python train.py --num_hidden_layers=19 --hidden_size=384 --n_experts=48 --experts_per_token=2 --d_expert=144 --d_shared_expert=0 --hidden_act="geglu" --moe_layers=[1, 3, 5, 7, 9, 11, 13, 15, 17] --router_score="softmax" --normalize_top_k=false --routed_scale=4.9 --balance_loss=0.001 --balance_bias=true --init_std_router=0.012 --lr_router=0.000267 --num_attention_heads=3 --num_key_value_heads=1 --head_dim=128 --vocab_size=32768 --norm="rmsnorm" --norm_place="peri" --norm_eps=1e-05 --positions="rope" --rope_theta=10000.0 --rope_fraction=1.0 --qk_norm=true --attn_scale=0.112 --tie_word_embeddings=true --parallel_block=false --extras=["capped logits"] --init="normal" --init_std_qkv=0.0157 --init_std_o=0.00255 --init_std_up=0.0157 --init_std_down=0.00255 --optimizer="soap_variant" --learning_rate=0.00347 --lr_mult_o=0.776 --beta1=0.95 --beta2=0.95 --lr_head=0.00687 --max_grad_norm=0.5 --warmup_steps=129 --schedule="wsd" --decay_fraction=0.601 --decay_shape="linear" --final_lr_fraction=0.05 --batch_tokens=131072 --max_seq_len=1024 --doc_mask=true --train_tokens=495600000 --max_steps=3782 --dataset="wikipedia_en"
Below are experts of layer 5 (counted from 0) of a mixture-of-experts language model. Rows are named router (the router's row for the expert), gate (a neuron's input weights, with its number), up (a neuron's input weights, with its number), down (a neuron's output weights, with its number) and show model dimensions 64-127. Each number is 500 + 50 x the weight over its row's rms, rounded and kept within 0 to 999. Numbers have three digits each.
After each expert's rows: a language model's description of what the expert responds to. This comes from a sample of Wikipedia text that the model never trained on.

# expert 6
router:482530558498488542544496551575451561386512497543516567526496541458469492486504526523579442496442595545529583483494514646497583518482482513535519667591507492547549526520590488537480507505515495
gate0:524456475484489477516504568511478475509445515408444435452515478581583492505471494479426531516418507517453551545475584477565498476418481567474438577570538415488593470542525528489537494549511425
up0:516534484458525553522531480487418526499532441524440552576427453525493596434590502530519500585532381540517450519456472476514448542529484413511506395533502564487537429520454400560586500484489499
down0:475528545490460527466579562470570490535536479512505473484544592469525507473546586560554465536383493463551596489508486512532555496511484543601458582462545425536499420450425463536545410417494497
gate1:535400495500500513450533541560421519516491474530462550533461490478526516495479472432554520445520506438478413429497437553410517559464612481526505515404461445483501515462545591432491539451551462
up1:487489597544509501476480542574470543470452499499449467504467490508518557474598549467529519462542507530463475555508513548541566498465536500475446527497432398459530491501604595515477546500535503
down1:495463542498547434522430490493539575522552409545440540479555423547507452479508493569504451433467432464491445462469510536449590543509479519471520475456436502522535472565508530509552496521464487
Words in species/genus descriptions and definitions, such as "found" in "It is found in", genus, plant, "sole", "is", plus digit-group commas.

# expert 31
router:500588515441517519446466460456495483566537592505524440472554471471419456482540603559441528487552523481516476468508522548414520445543355509466450477499491518503517491576578475535563498396421530
gate0:535617465422506580421581500434569536586458542503475490409544412557557495497476575547478515507556480539545517470553538533472383396446469482494458543488487549546524485531537434445468533504522513
up0:487511471523563437515510452452539474588541555521537515533612490528473433504506500617395507397503499527507535444502522499473423504510476468492576595557510622515610432538432450517422431581574554
down0:455469540574514484437397473537419498564460555481446471475485532509589529529530516464537430471531471485490536555501499636602498473505441561460492525409506477474421549519519592560593494460452470
gate1:520504465472523457532505441501519544519549553494425616539536508537449548504509375623488491583506517404516526524479520391534484552426527417517517444444465515496546584437463480498563486502550509
up1:473525483485490515512505538502396458499535539398526526484470484460436416443558502473557548362586545548568534510564548522483504450555483570460539482402556469477471471457533488502499472534519562
down1:613464540451504484445538575483519468488459492322438544463473539463463508496445567396457499421594420401505506516557455508442562503548454457598516567575579529508524449453543538472521527490437478
Prepositions like with, of, due, following in census and sports prose, especially householder with no spouse, and sports-table cells.

# expert 10
router:575528489492533536482524557381522458579507503454560486427412374524488469576521545503522566551555524463534518474522487482494477426517449441496514350496529460570559462472519590479494457387506522
gate0:582380511500537502500418528515556412517497501426507527503454400574501475463480558507546494441443435550415547536544441452375412641439455597493491479439506426359490486497473440488623442528498426
up0:536587536472508477523474491584472397510539466495563461456444461542481529500479479444578490423483518433502553516627488384381508545476440512523552515451474543492572493485479416458414426460455488
down0:596484532567483573481528481556537419475537440613475488424457468496573466550520424383461470472459388505399462513460453457514461586508498487551551461455581509472431499559534529570513513436540457
gate1:474525555522540450487492565510513598546455438540583531446477500495443592540454622532491488512570454459477493525482446584477440540472510510504462414604536473562424533586475525489529573481536540
up1:453537511509403403513481556411511484537478438527547436431455445413493497450491612534479441500460555479525506505560546529471556546495476459445483440562444510612541547511466514541553533412549538
down1:441586530455618613420543545595556416523567533557440449537478445414523578513491414416600514512477491531467463462424445492568407480465497510461465523406517612470443508485607449476486403540555552
Clause-linking words like since, without, however, despite, besides, and of/in, plus table cell separators "|" and line-ending pipes.

# expert 25
router:525513485435530555502539431444496552552427459471440494555504489498440545551479557548491532487522570481535558498473532602432387538523444555489429472460545578476498380500480427502484470381466548
gate0:486498543455535529530400438476526534489516600529551487357512547598479594510509478512499456511562434569596445513561531405534507543548386487434580536478629531507502470459574488516510497518479529
up0:529563517565414493463428487546485484488535467477484489484457550529490455542386593606515434437523526599446567509462548496441432555461502394504470495615540452464388517463539532487554555527489501
down0:561563497523475448589448549584442565480524504384407492465534524549543611498475463446441454451500462508579546534496494414479457518517446519575493480455484497440398426499418450523436514488582547
gate1:503487513519511585510421511489514510485511515412461657356483513550483475573427474528505565462517556553517483393584568569602498522549499412469510553460456463559526485568523581497498507536514591
up1:474445503495560505528458502456561537565489523431514455460488453459472537488457437498439517578466501531524498449585484413461460477535565539529536515545476451468540490482507452476586486590433446
down1:491568490497444552456488499593654473431523588462497414511537442615505432562498579513538518413615470477488515567536485615491542498448528429541557460543437499581462537498527440574473449540526487
Prepositions linking actions to agents or opponents, chiefly by after passives, also against, out, off, using, defeating.

# expert 20
router:557552543518493427477455539571480452454534436562503457565455547530408559518466414505507406493582502487492484515516470464459516522527492632528477551405540433520415533523440419487456504588520473
gate0:569417513525464492481564495536490476506476518512417486587464597433497538425537455468567473459446476403580481477537585458575580553491546445508595474467589461565575505531461531606517464506532454
up0:446475487541503530503461455465580477494443515519510436601473508504509455467417553489513491571478441527405518543343463419448503499567443604563446560516543462540579491611573420455566396497505429
down0:431526524522494497522538465469540559510633446486460465552497437558485519521506513485415505451529507520426503517506522417423432535412421571407357477466552586428508538419536467497512600549653495
gate1:461561403472490556469501565527480571566464489432550514494541469492395493614447595498534532562543508436514543572551412472526573434510490514446434520449493489464407545478490494535457488485492600
up1:472526569600481510593514489448510435504540509515560501446420551435516472498473457465474428552492601486515500437479442487532576379504497532603502484520522401524518544563466513507592501604459509
down1:450479510514588388424515466525461552575495490477494420472488453549578469389486480480537494476549446556467511481539411514537574632445549495508506418583537579550585438417495456464552531462503381
Verbs and possessive 's in song, album and film articles, such as was nominated for, friend's daughter, released, married.